python train.py --n_layer=12 --d_model=128 --n_experts=96 --experts_per_token=4 --d_expert=64 --d_shared_expert=0 --activation="swiglu" --moe_layers=[0, 1, 2, 3, 4, 5, 6, 7, 8, 9, 10, 11] --n_empty_slots=12 --router_score="softmax" --normalize_top_k=false --routed_scale=5.2 --balance_loss=0.00214 --balance_bias=false --init_std_router=0.0222 --lr_router=0.000511 --n_head=2 --n_kv_head=2 --head_dim=32 --vocab_size=2328 --norm="rmsnorm" --norm_place="pre" --norm_eps=1e-06 --positions="rope" --rope_base=23900.0 --rope_fraction=0.25 --qk_norm=false --attn_scale=0.177 --tie_embeddings=true --parallel_block=false --init="uniform" --init_std_qkv=0.0482 --init_std_o=0.0 --init_std_up=0.0482 --init_std_down=0.0 --optimizer="soap_variant" --lr=0.00378 --beta1=0.95 --beta2=0.99 --weight_decay=0.053 --lr_head=0.00825 --grad_clip=2.0 --warmup_steps=200 --schedule="wsd" --decay_fraction=0.564 --decay_shape="linear" --final_lr_fraction=0.0 --batch_tokens=32768 --seq_len=512 --doc_mask=true --train_tokens=258100000 --steps=7877 --dataset="wikipedia_en"
Below are experts of layer 8 (counted from 0) of a mixture-of-experts language model. Rows are named router (the router's row for the expert), down (a neuron's output weights, with its number) and show model dimensions 64-127. Each number is 128 + 24 x the weight over its row's rms, rounded and kept within 0 to 255. Numbers have three digits each.
After each expert's rows: "comes before" lists some tokens at least twice as common just after its tokens as in all text. This comes from a sample of Wikipedia text that the model never trained on. Tokens count by the router's weight.

# expert 16
router:129116102118122120124135126158133177125125186121172108180118103168121151142156144094149119134151126131133151129138115097134101134130154167123153143078118140127095124128137131104151126124073116
down0:120158142090083120114116183115176131151107094121106140147116108115103123123098115118139127125120104155121114141138144132088111130109135116124097145170123140124115131120135122159102134099140112
down1:103161117153136111123142146104123095117152076116084183102125148123148105131129147104174135114112115151126124104118165118097154190144130133138100139168083126118112097147098172108105113086130090
down2:087112144136147105144153121139134146051134157115131147131134173087153132123108149140090162112150132115165104132165110113132106160135127121129160159142152110122103104117149140154111140137156139
down3:154145110118169113121183158166118157144139145117154116136118105165133141153109134142124119125124154137088104162154130108112078159087100129123109171139134123139142159130126153107106109124118134
down4:109130115114123124145114123135114135097092121115144147128149145066166138133143150113138110144180119117145101131145124127099161126154102125087090099134100108140146143127123109093117177098134109
down5:127097123125126100103139172124093150109166178121155106165136122118154113130137094137129131156157139118092141146150129107165120156138162110113122144171123094099099094139149128179097136103107083
down6:132058126134109156136149138119147147063151131101160138144137112122098120152135127134150175132150136143180133125095126117085143133109177089095173142115121113090117164134127091077119110138126132
down7:144140098105111150105090138111107087155125096136104141124151143162174128142115116121108137106146167081108106115148142133089170181141143118136145136113169124107153120147144102113110151148106121
down8:146111147147137173125158122117076145100124102101158122125143149139112143140184123096124128128054128160099101148045178140096106200133121128131114157120104148133133133132122125104172162097110145
down9:128150107103192114153108104108112109102096154094144132135148159125119169098134102086149130149138138134132133143162099096128123124090123084129102141133112128131112114132113175140155110116133139
down10:088170126138101072101126124132120091118098122119110142121155124103145081149126142153129136178090116136097126092118150133097124073117122122125106116128135125084163152148104172170132105127147111
down11:144155146130139125123151139117116106131158102106120155109129112128106132152119123143144132133106175144133162115134131140098139094136112097117136132152137093167156162172112116143095124111191184
down12:065136115086120134132124107183155130111122131157102146166089154090128112139119119118131152135119115103124159127146140121105149144137122149125111169147113121147107129128090147148095123116093150
down13:134163126131129115154152139088159128146134110135094147090089152152178091101111127089120114142136103129130126109190165113144144130148112155165077125131113147100139072130115133158159137112082132
down14:136116111113120135102121127134084167130132157108156131176131115119155130122115121103127143101148110131145137127150124135137115138120133134119140188133111120130084148153125075093185143128140138
comes before: "0", ",", "ff", " (", "ud", "un"

# expert 68
router:130142068138134137054113162176171093077120155128115096149092147104152142104151129145148145067123118151102118115113129118176172142164132124182125150167138103132118102125130138112127090148153109
down1:123121137161116139144100134142106135124125099169174062135114184182106085138142144161128135139105126112122155146085135126132116134095173144113124121147112102111156091135129121143105112088162161
down2:132141110178138120145122141124141137120108110117132153127127180103107148115108071155117135134168120129170114094140092125125114149103139134111108160119129110098146176153164130144109127123107120
down3:118089111129091133120126121150142142115121110155119130134103123123160142095143147140138164110138067151122105132065140139158141129150146133090126144134091101123104146126069145127116103163139118
down4:141126061153171146115136107119139127149122125123143127129131087137111135151148092176076107145101101122094099161143159133164122133145127156136129107116165112112126134126134131095164168107148132
down5:162156128103187137109130166144121165124086110141145133154116142149109089165139151175140129132137112146132111149112129093090119185123171084083099135114153126147139101094078173108118145099104145
down6:130124131128078145097110126151116135057101141129099116096167150089107093148152124176137094114169121115183148119138139102114135130142136112117132109091127150104094120111149167119138109086112149
down7:132143127126124163110109129149128143106151145133106140102119140163119154162129140171150137124157128150110144119133121111112114163114131117179134147096122108117120150158154147091130163063141121
down8:116127146112124125135139120157131151121123104114147126165133142092110144138158123115174137119086082070086142146083144140166137153149117118166099136166112137154103132103087160142141122140144120
down9:117127125118110105155171132128129122174126102079125121153148134118084098106138151110104124158109141085138074135156117093126122117068156133138144118137098109138132120141143170140129109145135123
down10:135104181102133149109164117124141103121117159117118111088155099116124096155064139094069119137115122145146113117127141117120107079126131138146095111116112174147111122178165129095105112112152189
down11:119135121101146146113143103168176155134165107105098157112129131106115112117167132130152129163132122139147142098121087119147120103136128129121179154112123096131104128100137136104111105116134102
down12:089146151160129158101138108096110106129119126147131121120135050091123161141106109114115126153099117116161135153149115144187183122143152097148089111106119114092134117154131136161150150138105137
down13:133114116169090095141141148160128119145096092153117100149122174140141124128145116136147117095126145184113109134110148135106145108120152102116096120120136158145106154108121094150151048117147107
down14:118170151107142133128135113115110141135119101164105115135115158118126084146146117125108093127090121068102065125103148102136077127072112132143132151092130114142113153100125134134139138100120120
down15:111103138087121108133115111106134111111132116155131115130119142126142120137128087128151119070140133102109145077069118127138156102150135129151136142144119177119119092122189123158159128110142121
comes before: "\n", " The", "-", "==", "|", "The"

# expert 47
router:107129166160115142157124134146114111163166129165155120113108107141087111136135108128119146166130142109125085142113159126145092086091139166114118107136145149134164135115108122164122136084115147
down0:150148142118137106148141148124149108113076096087113130107175133136096110121131144120122097133127139132131143096117111121187127153147143143156122091130118108077094133144184134119142094150117121
down1:139127113114076128176136137103138135135118079086147131137189128139117121103141106135131150136138078169150117114098095142138105116154149079072113146140147087106145144128122122120144115101129124
down2:151114166133189115122176126138136127127113101131113138091154094115153151114136114122145138175148108092098160130159119086119081098133144100110168113123095123134132127131142102117136118151097119
down3:128137115117174159150130144122151144136100081113162154112183155162132088131138137101116122089150105104157136119152114161136114102145114089149126162149149082157149115126131119128137115133129115
down4:085140139123132114114111175149139116146133145117160145113116125180157160134137116126128122146132102155117158197146106154165109107113130129124160134125084140140121165138118103174145186090158076
down5:091111101144148103149151135107141137157081144126131101117131137051070135110157115078103113127156109154127107119104130195086128157150099132133097133132167122152094120101124139126102148125154121
down6:110130135156135136118147146134156122130108115116102157100082119079125133117107107120139109127165129116146088127122113132151107176108091117131107156113161153158159107114116138146137113126165109
down7:091122090136104145145138110103105146133090115084123171149122114097130133128135152164114139115166128138131143111133127114132121118159114131119112132171088082121129118140131092139143150153167141
down8:125120108124118093136132118143113148164106115141128161107152125095122138106105132123120136112085096131130127102103084155115147116137149100175110140123156127141112155124173095103107077145100099
down9:106154167125149121104139125134128161110134071084137135160105104125134139143100065092108106077167106120125113160118127111107130130102115129109113118081109107145169078114113140145143155103109132
down10:121128120127120132167105149108138129136113159083101145129136183078102145187139142128136129108126104125132125100108163068092124125151161122130140143117126133141129129155113131143169113127131090
down11:119082128157140156124150134135110119140135106117106119073085146116161177143118137141099132132127123122127122129105133159087141148113137145134150163133086154143152155168130144070146127122157145
down12:104139077113101145160113102098134142124116129125173091163130119135144160171167126127121096127117125141123106139081191113130140184151149138157092128130086087155138086145103130092140137170111119
down13:141139110102152121053125085124182111108091128124100112171090138117128122135113107148107156107132142150125126146138114117132166139107135131119092156118114134121122159162094062155138093148151111
down14:140126130132150120195140152146129135107110073128201115120155072151138125133166148090108103123132117115179156101161131176121118135128103120147127145123158139139075116092144090160155138100160127
comes before: "0", "1", "2", "8", "6", "5"

# expert 86
router:113092118141135141132137138101112123126169103106109124164150149132119145108138107112071109175129110091099111089152152115127172094170105141159143105084125128105138126144159129116140102130108076
down1:145131130168104132152128091164102110153137147131155131109111115111097168171097170141151132136125140100146154141110154156143110147179132130135113145147139140160138195126136164154143144129152118
down2:095101087141097148121126192128117162132114156137108155143141101132124169097088122125118119137126122077120120138144108171149102160141172099143165111121133124095159090129106060116137116134121150
down3:145142157177167138125174123125112155126113159112098114114181103124118126096104080143188144103118092117134137111158147110109123107145088116134161144097134143127104130122120121092119115179109132
down4:121128126151145102124109186111143136126141184157077108136060125146180116178153111175152138123149106110119147131145092131089098105161120157127131137154113147130098143130160131108130160080134120
down5:156116133150131091103124117141162097141156107168109116127147205127136175099126089123147131124121122112129151121119173082174161091139114144118132088134148123140112091113061161142110147142096141
down6:135139163135106133098146090144118176132127091126130094106154190108181140087135144160132081128097178086156114110122128114131087144120099146161126127126133092131117139107144142076135116124137128
down7:125140185150095120135139095133105121087109107122113084139131118117146126120123114159128132121119102129119091122112130105109171118114110121133117115115123150124131093103149110135088094104099178
down8:151156144141141135146094166125127111132095141112067133152093129106091162152163119152152141131122116130079153152152151137144122158135117138095140112091133154123101131122152140120135102151126148
down9:152162159146125108152095124112101099079114125125129148113138136142149161109123121142158105168129149116084120099113155088142111148140158157099119163115155111148137152097131124129158147153173119
down10:163129140121126125120119136182126112121137093138095130104141132101150127122131144118138071141119117162096124141137143146097099122130140131124123132147168115152145149145129133129153088158176105
down11:094129130145118113144118139130089094157130113172099155139115136115141115122158150082129096127115133128156128140137117118083153155137128145101132148134099114153160180141127108177135146147077095
down12:126129139144123109092098155185095139092093132141136131131117108118157139129154126117107113120163106118113143103087117159109134165148127122126130106128146121171129158143149045161116144171118118
down13:146129121148131074107129125118120115107157136178107128127123137154071094110122121136115112089092149136104146117112120140124128110093126097139124112160119096121115109123132137094158163164165152
down14:132157154109148137186146143107161128161140114158079127120087162043141120146113139127107142122117126175122166123097132115114137135108158075119150123120097125175124141133120122134172122125139111
down15:080121113102098133070146141103087121106135134116126117093159136130096071133120140117127182077079148085115102118115140144161178136164100183100132162118107149141129097159107136089165099137119129
comes before: "ed", "ing", "es", "c", "ation", "ion"

# expert 92
router:101111145152093141149085158159098112163193113116122105089172094115100171162149131162104153146142140095164132159123116123132138138144125145114139107117132093146091139134131097140131122128103151
down0:123168120082134127142145128115084110112159127148147093145140140147124128130123122131170143138077158128127150106182162121160120071107131144140140157110156102090157138097068120149107094143135150
down1:129091133106098145138130152132153094123170114144154115156129169099165174143155120141109124101171129142219104151107102136143128125142086142143119172103102085175147126136133129155110098123141112
down2:111138112137168095107074143143157148129145085113128116152117111134139137126174127093078100079145142099158095141119155139129152078117072129092127125094114157136164107097142137176141088130085126
down3:110114111103129147131119106151139097100109117104082131137137152111164082152129103126110091159125137118120174125105109118126153138181130107154149118116167148141133135178099122145146103130120109
down4:131124142163101115142175127170104124142129139098145102144133158155123114140157144090129119150114135141166108148070121112161094111119120166111081129124150076157116125086142110177118120107122133
down5:149153141139090121160132130104085112132110131151134134116134138131163119093147146111151123130137143159120123094132101135156108119127138154142171178154101124125107100140100164094155118095148078
down6:116058120092138152120093141089120135128136124151103116141146130149179169103116124095148112107082117142107132143147109065128125159117116133146123130118118123112140155075112122166146181140134142
down7:122122171120139151123127147148108164108138166081131129144163136112141134136143124085135116174109114108141122102111146152142122149094109172153086088178105111145099110101144119127127183126123162
down8:145118117114160120136088074129125104110154147108103150134109056131119120125114156125152108136130136124135153167148127148173146089107102104169159101120131100144126163127129121115118135104123125
down9:137145136108136111174103123117123142115093121183108087161147151127084128135099129121154153092135140148068108121136119142163134169165165168120120147167124156108129123141153125111119151098107120
down10:146121143117110092124160125138111127100170177117116129174121108107088139098158087159171136111165130120081104133166093104146131115134133107146167131148101119154160139096136141130124142141139107
down11:125156131119124112113097110135110124106146173141126112119142124162163147153131117142107147148126163109121104160171140127146084146133119123175175181174127097089135111102135192116106134140130175
down12:124126159089153136120109114144134124142125131142130145147121086164135141115116144037134126124157097129128122115119116138110122119148124061108143100138130175153189121118156110112151115132159120
down13:107125135137121159112140128109115159141107125147091150154132119122151166147165137100120137136140210110177126117103125098122151121083134140108100139116132099148111113134128147108101075107125143
down14:101119139130123128167115185130145099101102144114127066124107130155110119116116125130081162113166140146092177112149125076103135109130096137156109095128123104118141113119156166122136115152125130
comes before: ",", ".", " of", " to", "0", " in"

# expert 12
router:131161134124146155152104121095099076172139115111141103105125149102140124136156138110150155121137121139133182174126151105098137127128186138108124105141106117123110070119143111140148157146127118
down0:175131145117135159153105121118120110124145125150115189130144115125133170133137115109112135110153142138129127108132111130135140149164151082136148136107156143100176122145095146144118175087106122
down1:111094120152164151140123102126121147155138124081110139143147089115130108117081079103167134062123135163159121148120139134099145124099131099101126171093110120150098088081117130113152115130135168
down2:085115109146104153104120146151133142120129150098123181143124138113162123105158144088120143133118116144151165128133136122134132130131133143119130122140155062166114102113106101171074124162128117
down3:094160098132121138141117149112119136106142111099116166149084130126167130131067114164091101137115129128130169099101168105162143133161162150148151165127158158132124106145134131160133128133074076
down4:117106104144088142150104169169100128107132104068135124102122149128163168170133131133144068133109100097138132120138141107100130153109125140140130140125092132117126115097100134143123142115130137
down5:080195140106122085123155105103111149092092119083149093149128121089149099109102103133146155151132163140140167104133126085071153114147122119141165137120118095135149104134167151126141162157134113
down6:128120129131157133092114119139152118097118153113121102155169144126091090143122132105122110117183125106111137088097102139145116132121127111135141107097092126107129135161140157117165172138128105
down7:147147133135131117113156135126155107140149050093112159128104141142089165150109154096130096115127114120106117113077139141127129115108116121120129107104127147174111146153129069128132120144128129
down8:131118136147123129133132153120159081111124096117145119120076139142146069164099120092114124097127116154136103145148160128154090090104096125137132094117140122131139145104155121144163119147121136
down9:132124137112137173093125115136096125120141108156109100097079148089151137144147165124114132103085156119147123111140144105158104108086113165142100158111131149086161089140125094074138107130129097
down10:159102135156180146097142113109102114153153121170098106115154155133119106081131127119112170174102131132135101129126076151101136148154131108127133113146103165136144121116102134098175127159144141
down11:141137117146097110105114093114159122118099082121125111144142097093110116100141119101113149105165101079135110151102130126132118129099129131117140133071125137150152127099125084136124103073130097
down12:135136149130136112118142138167128156109132103123124112141113113124151142132113108145099152168137136091123115099154145112064128172105108104128107107113136140074134142117122191128148180086120106
down13:157142170082092157131134141092116109141150109081138121158129117148120119141132141130115118137118142099144086122122157119147119113141108160092151103143132089101162159139103099159127142149136145
down14:126157131159132104130150087114161149160139108122144087182130146126151139111168118144108117141132131071138164150123137105204122144171106110145113099093146158159146128109134101131128127119132117
comes before: ",", " of", ".", "\"", ":", " in"

# expert 1
router:104112125148137119106111134110120113120176082096125172123072164115091110112122138123136145154146112131121101149131141081130139111119151138098159114109082127166127118114115100121126147144089089
down0:103115131121104149141140124136166155134131115132112137117102152168120138105124135155137129126112177108167136121201127122135077111171137121124112156119118151120144152118100089110067106116117152
down1:150095142129133127193118145164129159170116117172117158132100141148099133122183167139107101121138104125129184186149117141152126165127117125128118127126119128130131158148141143107155126188139121
down2:109142137093124125129128137152121147151129145167126161116117122118074107149126122125063086125163138104127149134144140099096129102116147142126146171125103115131116112125125079144178084122088185
down3:154098135117110189060111133107142142152147104119106149111118055107134118111154129098137162157140161128155147141154113171166178125128111108127140123092102091145085109129118131140185112128140138
down4:129111150150106120114131182134136134133149132119112160136115141096124139084097182137107154173090104079146139103120118100148180106107155117107120140159085111117120137083128208120149084106146127
down5:088083109163056138094116120120120162134114106106132168056163166143081131147122158120157154090113127129098103120098116115146141151144119124128138130171136140140113130155110159129143159091146093
down6:120129112133108137149136120134103111144149141152125119157117135121134123153105111096116120157135113092130075131178187111097146154136169131073145119119157106109162076133092163151103140170105136
down7:127162150140112154133073093131116081116137104115141155155076112141103104134132127163134126100070114106115114158141210157127121151144162114110124108176160115137116136109130099093135168112129116
down8:161096136142150122113110113130094132105074179122096121124152154141129166160168128106120142095114108159140141167098126100107113132145141152120151143131138140097138100103083095131153118129120133
down9:148087123109118122163153159109150147111170131096168140072137189106161088130157120109108153131146161122155139094138168126112139101103122161125128159083145117172105095117128121113127126151137143
down10:100124134139146131170113141120154151104129069116124135135151155157109136088103161134152109121123147108112119146141099136144125135066152134123157138143130143154150104126115115112124090129136157
down11:093156127092137151121129117103099111133137130119101149122147078093134133140124120107150125145127109134126112083124136141132116091146056145112118157122166101163138132148165137096114162147146154
down12:105079146199122136116124126123131131106185088134138100118128163135108095117138132122128089135178087085105159147120127091145132157142119114106145169124122111129110150128157121150101110121078112
down13:097151094121140144156145072128125118123123083108132186124135087123157152122152138145133099153103136157143112135118100102138154140142180122144126110115157143146141146143144118151121071088119112
down14:135082126153210150104145095136140119128122150143159111130113104131121134131170118142076119122145119103089153150149152140117088137105131120131114123148094103091104158174139132076149143139122150
comes before: " of", ",", ".", " and", " in", " to"

# expert 5
router:126147097169116180134149109132114133097158148132081144106088126126118121146147122144176171142143113134125094168146104170170124150109136149147103156155129120102178111114116123137109153145175126
down1:144139126166144169165100139148150130120142110114106111142127131135126137127129101186188137217149130121124131127144098176132124149101094127112100114168117140131135168144130095102132133149127115
down2:106098143121118160160092125130121122119138102125135088136133114134131118120109135099115084095123100143106155132106166091073170085111150121124136088141134125147123131114104136086128125124094115
down3:126121168091156121127152109133172174187139127163168104116109140083147110123151127128146115130103150090130109140150093072113143143108177148139143154130165106120143137095130113100144144111107147
down4:186147168125132124133184139146113196118147107151129145093090144146136139162160113131095112118144163093118137092141113119114093140119101139147123123106145149152131124112108118104114131085170089
down5:121120139114106137114104139149115063136151132144153122129161139131165130117109128167119141092142138104086132112172123147121146109167103124128168186150139140124080110169152165131117124174119146
down6:143096166112127128146191154096160119175116168155104101168136122087128176104173130101128119116111171113107142119129127162135127115127155148112145123138143147143131178125142147132099144122121140
down7:192153109095199130127132115114156128093132079116104133140146147118113129115136108129108127110108152149180127140155134151150116157160119116145118151108091150126132135091125147107129145095114115
down8:118151184130140126116100117117138131152148144199135143147183165139120144112115153144167130189143153157119123117143116109138118101164118096140125092088139153157159108129167152116150128146097139
down9:102137124115111123157086138151129106204116136122096148146171119114120121113152124107116091117167133143161103128141098139123099163177148165116138161111118112121157143152117110194145101165086172
down10:107129108132123146100132126135158111097101160135090078139135111124166154097124173132132163129111099110127140138164087167119146110101159132085127096145086090113083116103083165112145152129065129
down11:131151140127175109088090114130158119155128133106126143149144134162141148098112145132070128115055140156120152117139115122128150105149122139141160124097124079129118084109158153124107142106127135
down12:130109130121147180161187141125152114136136088085170108152147133122130159149157132144152134124112197155176133140118099133118120112109114131155137116157146146159110141129080102144116147125128202
down13:144157119128175112132160110100131102127129145150107139124137090107095164142129164103092154087126126151125101155143116118156171108120129142166137093138151177121185133119154152178137148185133110
down14:095130165108086145165123158152119186096077112104138113126118099190145104094129112171143144144131135103150099137132147109150104158145067104105134139114148174171139127120120104117134140118122070
down15:143080115175160125114130123120115100116105128135139159150136101091153122138106128106162110113125100109121106127130115159153169119138130082132092114105127142165110155085122102123153189129108113
comes before: " ", "|", " S", " D", " P", " M"

# expert 78
router:109157085144119138104149130140138118101079143118154101129134091105110101119169113148145130136091160157108131151087152112149153154163088143153156165159129142140090137101117118142138124123142128
down1:131139142091154138119099137142118092120114159091103083152129104123136100138156153127133111108143118099097135113096123100155143138172105127125148113139149101081147117097114164156147147115079122
down2:135140107121130142126116136157114110088126184106166104134166171125163151131139104094159106121156128161116177134105110107087170114117094168121140158133127137121120190114150098162125109148098112
down3:134147144119097139095173144156145117103113140135095134130129141121119087139128103146116135120119114155135151141084105159136160115099128101064145108082137131099124118120138118106154137119133178
down4:132139072154117103113139127123101150093183118122109112114112139121072075102125141120190125079091087096102089137130128105147091145133140111165134131118152119120101112117135121127109103133149168
down5:158092132118147182122100122112111117111149119162086153163122114129129136147149147111125108116148087125190130108124063114161161126129125097185141146148157132113172135140079127110144106150128161
down6:141124097094169128164110115120133116147122151125096116133139122148105134115083144161074149104110116155133114124107123143150145086176169156125170110079122137103101134118144178119121132124127124
down7:146139125130123118100153151130126117130114106119106159089155114158116115093138134145140167071159136157131180118102142129114120122066102191108166132108099122133108125140115110124101096110134132
down8:113151149127157111120121133109152146135131065100132150093094126150109104135121092158106127142135086105104111164159116130123167145147140116115097184118132121134140130152092174104089098140098122
down9:108122125154115163102144129140123139109119155124104134104143128134110128120148095111153111086087129143147102152089163148100174132130158131184151116125138125103081110151170129130152102141147156
down10:114129138143131112097111110103155121120133111117093134139115096126125089133108118107109112120169143075146116124165151135072081103111157098127122122069145140166164154165126138074108096119150103
down11:095121131125093122134141114166150131106116110113178168161112181115138146129150135107174130117099123110101140173098119138162121192088166152111151131140078105147153130134148134118125113135109152
down12:130134169150099114104147137103134133069156131132145109111119159120125139118146104124125121144126164131125153110144120148129122099092098145110063116112116119152153129156141102121157124126121108
down13:109116120156164193115149103116102138121110125123122177156170110140118170112139115117117108155124144145128131130149139128107153132144108147161120127103087138102086160173154118166147130127149113
down14:089122108090100137128167069153164073142097149129162144143114113128119120097115158097146151101103142194119129167127101138116133158107096137123125131139125107116144129151130141166104132083121130
down15:122127175112118122140145122105140183116172125118135148125143120136125123167156112098063129136154079117164102093172153115125115151132138097098059143121126112130142049099113094099144109108127128
comes before: " ", "\n", " —", " S", " N", " D"

# expert 43
router:155077145146110134161165142139112113156131123168118138096151106101114112163134141159104127153092155116149090121112103107110159151143140163111122129089162154154118126166135170112131146085140146
down0:111162160160103140154091128090135150095096172119124097184104111116145150150121137113132140139110133109126104138151115137179119148159150099183149146144132153121138147108125114155148141102135183
down1:128076152135099126142099163114112165092153089132105157117139137151155127132130152165131086133166148125117147111152127140110091125117145100067110104097146156129128094089097141128135138109077111
down2:124159081091117151110105139134180139134146107128145087130119064131088124143129092129141173103137130137104098141146115086142167131152088127069125084135159125141116100137136127117172161123143133
down3:111130128119141104125096125163157125155112117125109127105164160146137165127124127102178114130173124132102133136116203120120129117119138086113098117135139084120147102092117109138131129083149148
down4:132158178151114148115139140173133123105118156134081137140111115133148107140161088081136128116105106073107156163140100105172101112121112101130143096134133164103131137140169130147150155107125109
down5:110112137171103153166131142155110115143113134099105096095180146092119111154151110144106134102157124129162091131154116091112155136123115084126115158129199118148146106132116150145094134114141117
down6:126096126096139160133129117163170106115153121106138087107162136182141152102123131109142101137118112134122130104129125119166106155117115123156153154147114124101147104140140144153128165107090134
down7:127139126085153109105155145116144139099107138129109105095143130125159104126152131163140132130143118190125148146152143140102166113130144145119163121140091139123127179115121163111075120148157112
down8:117150153143128130136135068117131122168165128099163154150153142126116121119142101168124125150134153111121146127092091157146134134129115151163127144139139162152160169106081153152088105140122120
down9:125100123117141078097127141114125126165097126111143119060124094188123155101126101113096146155140110140165095093143130104118125115124140110105184114111165130136141129109144129106092160090192144
down10:119118124125132184117099098112159087142114144093143174110166192107108130113166109165111161072117084156103130155118163139140165164130160126150100147163130160101137122112114087150124118116099157
down11:097134105153126088108119103096130116137157143134120119171158148187118110116182085150169088127130144110093111138100099133103124113101134109111125065138094131084106160114110145136117119120134139
down12:107160156147142110153102159147123126087147159093164167097140131154097121082123156114128156162152131115135078137142147198095132073137130125103127132134104135151164110131110129139136082113116140
down13:119108130161116135096168098154145132129125121143128118097166085138108094140136124139110119116104101117146137151092124172169146149131161120180133129160175115152158132120157143099139125125116134
down14:128155162123107144136116120135170127157115134140142122129159142191119153146091116142163119102170089120132141147097103135125149121100134112147110141133120157056121153112146136112119133105135123
comes before: " ", " and", " but", " the", " which", " including"

# expert 10
router:167162089137098151124143154123142096113098143143121098134107143125094129150143103159147136101115155112126114157129129101149157169149087091153097101156175134117121120152104141102140152113123169
down4:129159167130157143182106115140110114160113113121104120145123084145138122125139121122126155126102127120120069173152113113137116133130185147188125123166150105155161121125099135099141112152094130
down5:118122076115105111126144114161116134112132081193097102131139058146147071113131108102117129133151153126123133121108138141106165132105147112095172155161113101171156116072152116097078125122151108
down6:113144122105108124155174088118089113137122187115113138112123117169161145128193107163124103127107131155144133132131138152142109122144116145086162142089108140122158143110086135142163150133120091
down7:123108121124140122156097154121146100175107131118143122097130130126147132083115134113160149090140130129094132133093128128140153089125129104132155130120081160146111135167154104147126107131186074
down8:125153095096117155128107144161140117127104148109096123184117133128133142100132113127132104127128123160137141153123142151117094120074135098103182188148153126110108075110105109096111132100087116
down9:103150135101143116123118125082133100178133125125119173130119160130140159148104134094127157119147151136151131118141140163114079106105145119160122102102115165113172111157149098150152141146114099
down10:083126116153148134103156114137158100142154143137096128094134104111133098094092145105127055125162117157092128100128127123118128109120136082127086124118141112146172098108124156141160132114159182
down11:120125135122147134138138116122097125100177130130140157138126178107154115170121165127104136124153135120115165125084141120114097169117134111159154112122138097130140141120122142148138159135181103
down12:135128095151111118159097128131150075137155145093142165129111138123168102143100119134112152162141132072091110111157097127165128142113157159105149105149090107148111093169132095120159127125129142
down13:127118138111127149127179085134147095114118164109119147117112134094161142083107115109100161114121119153107138123138131163142147138182141093156126148099154128178149127179134099095108092144136079
down14:128135138160137159109143098152159094147156149137096082149086120146136148117146126135131126109128117131137131145086130106152137160134175129125099155123151092117134147161183105167090100131141131
down15:064151137112152108173149133110160092160128129156152152142114129123119136101130097139078139117116132139147112130119131142151137095133094111135086107153124111137155131138158130126120109127152133
down16:132112127121189120076111099141146140100204118161130149165095101143130121112110126156111101159138124158143139115157123088118140138148083143113141110151111112114108144133096113066098098157110103
down17:130166102142133132142121142135174139140131122132115122167100128117132102162143091128132151142132163127167144122133166162133148135095163113122109085168139162166163136150113114106126084123135139
down18:132099141148135121126135171100108107134100137144164099136103138104145129149137118193111140139121140149085100127101145152168129091129104151138133133108127155130108131122132102101084126119140102
comes before: "|", "-", "\n", "==", "The", "==="

# expert 14
router:151127105150169131082088102149148138132117093126088150133167119109131091107144116134124173157103122084213138133142132124126153148163111124098158106119102149149083155169177137097122104121159115
down1:146102088138167130134100133149104133164163126153151143149125095121148126152161170113086144087153102152099166138108128134127126142167126070140139097138137129143148125149144121138125179160113093
down2:122153155104108141132087098128118137123142113127099131119131085132147097140104116096104100094141144110098168094126140146117151123139160134079074150152134150045143111122139127067117196144152141
down3:121165172140102104119132124087111158101139123140145131133120130171109102130144141102173127171151147093122145115079116166148138157091128117114140177126078095147059129116141126123120183120139053
down4:149074147111150106162143123125173118126127139144104139125123144135139101150188139150143099179105093126144134119131114149112171114166101152121117120123160094112150129164158100124141147177166134
down5:128147136090157146123095142129144160110086176095105137118141109171136074100120141122109150147091093130128123123161166150142164129153141115163081143149144120134129112110103102092134076116162134
down6:137130174158143117145164091116097114122103117159149123081114118160133134140141113142148147144166118095085095132118120138143145125130145124157135124115164157101125138130118126167131154132166143
down7:152099117121113115145182143140127155145114149129103103129131068127113135170121117162095163159097125121127058135121134083137126114175119101157123129125151164132119161167149141083134146135111130
down8:137115125067122116106177146141177110136097132157166152121187088125140158095096123142155129127122121116087093150155124103164111164098108158104141094159125132090146133146169144098118186167140122
down9:145157137126159118117116167094148092113102127160140088143131137141075122142143073136171166154141106094119126080118176128096159131170136151167154133133136155145126142145126130129112135102095127
down10:136127099171117090135141127119145108104091163147166140125130125145103132113097072140161122129109121115174128101102163194132124126118113148124139131130087144092104129136090111110158122089174151
down11:143149126149138190132126109156109142112154170135093121140173099119123095142116089227136127110124148137103109145154134119117143130130093118134158105148149149111115168120138110094132174089158150
down12:138113124141116086075091108083140130110117186098084096125156127140075086122107122108162125137114166124093088124152090137130133154109120136107179137156130127097134139176116171100127140170148112
down13:137151137125165127062150098134150162153095124145134148100113096116113112070116078171160130109112071108139113125158165135128139134113096132127145139172116166142128133109166114096119188175173102
down14:100139118134166156112156093148130123126108115109141166149139125113130079146132120168141106150148113106116119124128134131102138116096173138116183081139108118123118149135111130153157096125118115
down15:082108133150120106131131107147156103130143109110091081078190128119092135098147134117120104163126135128135130080145155119101132157186173140102096139160138097113099106103096148103131098152146131
comes before: " to", " by", " in", " the", " of", " that"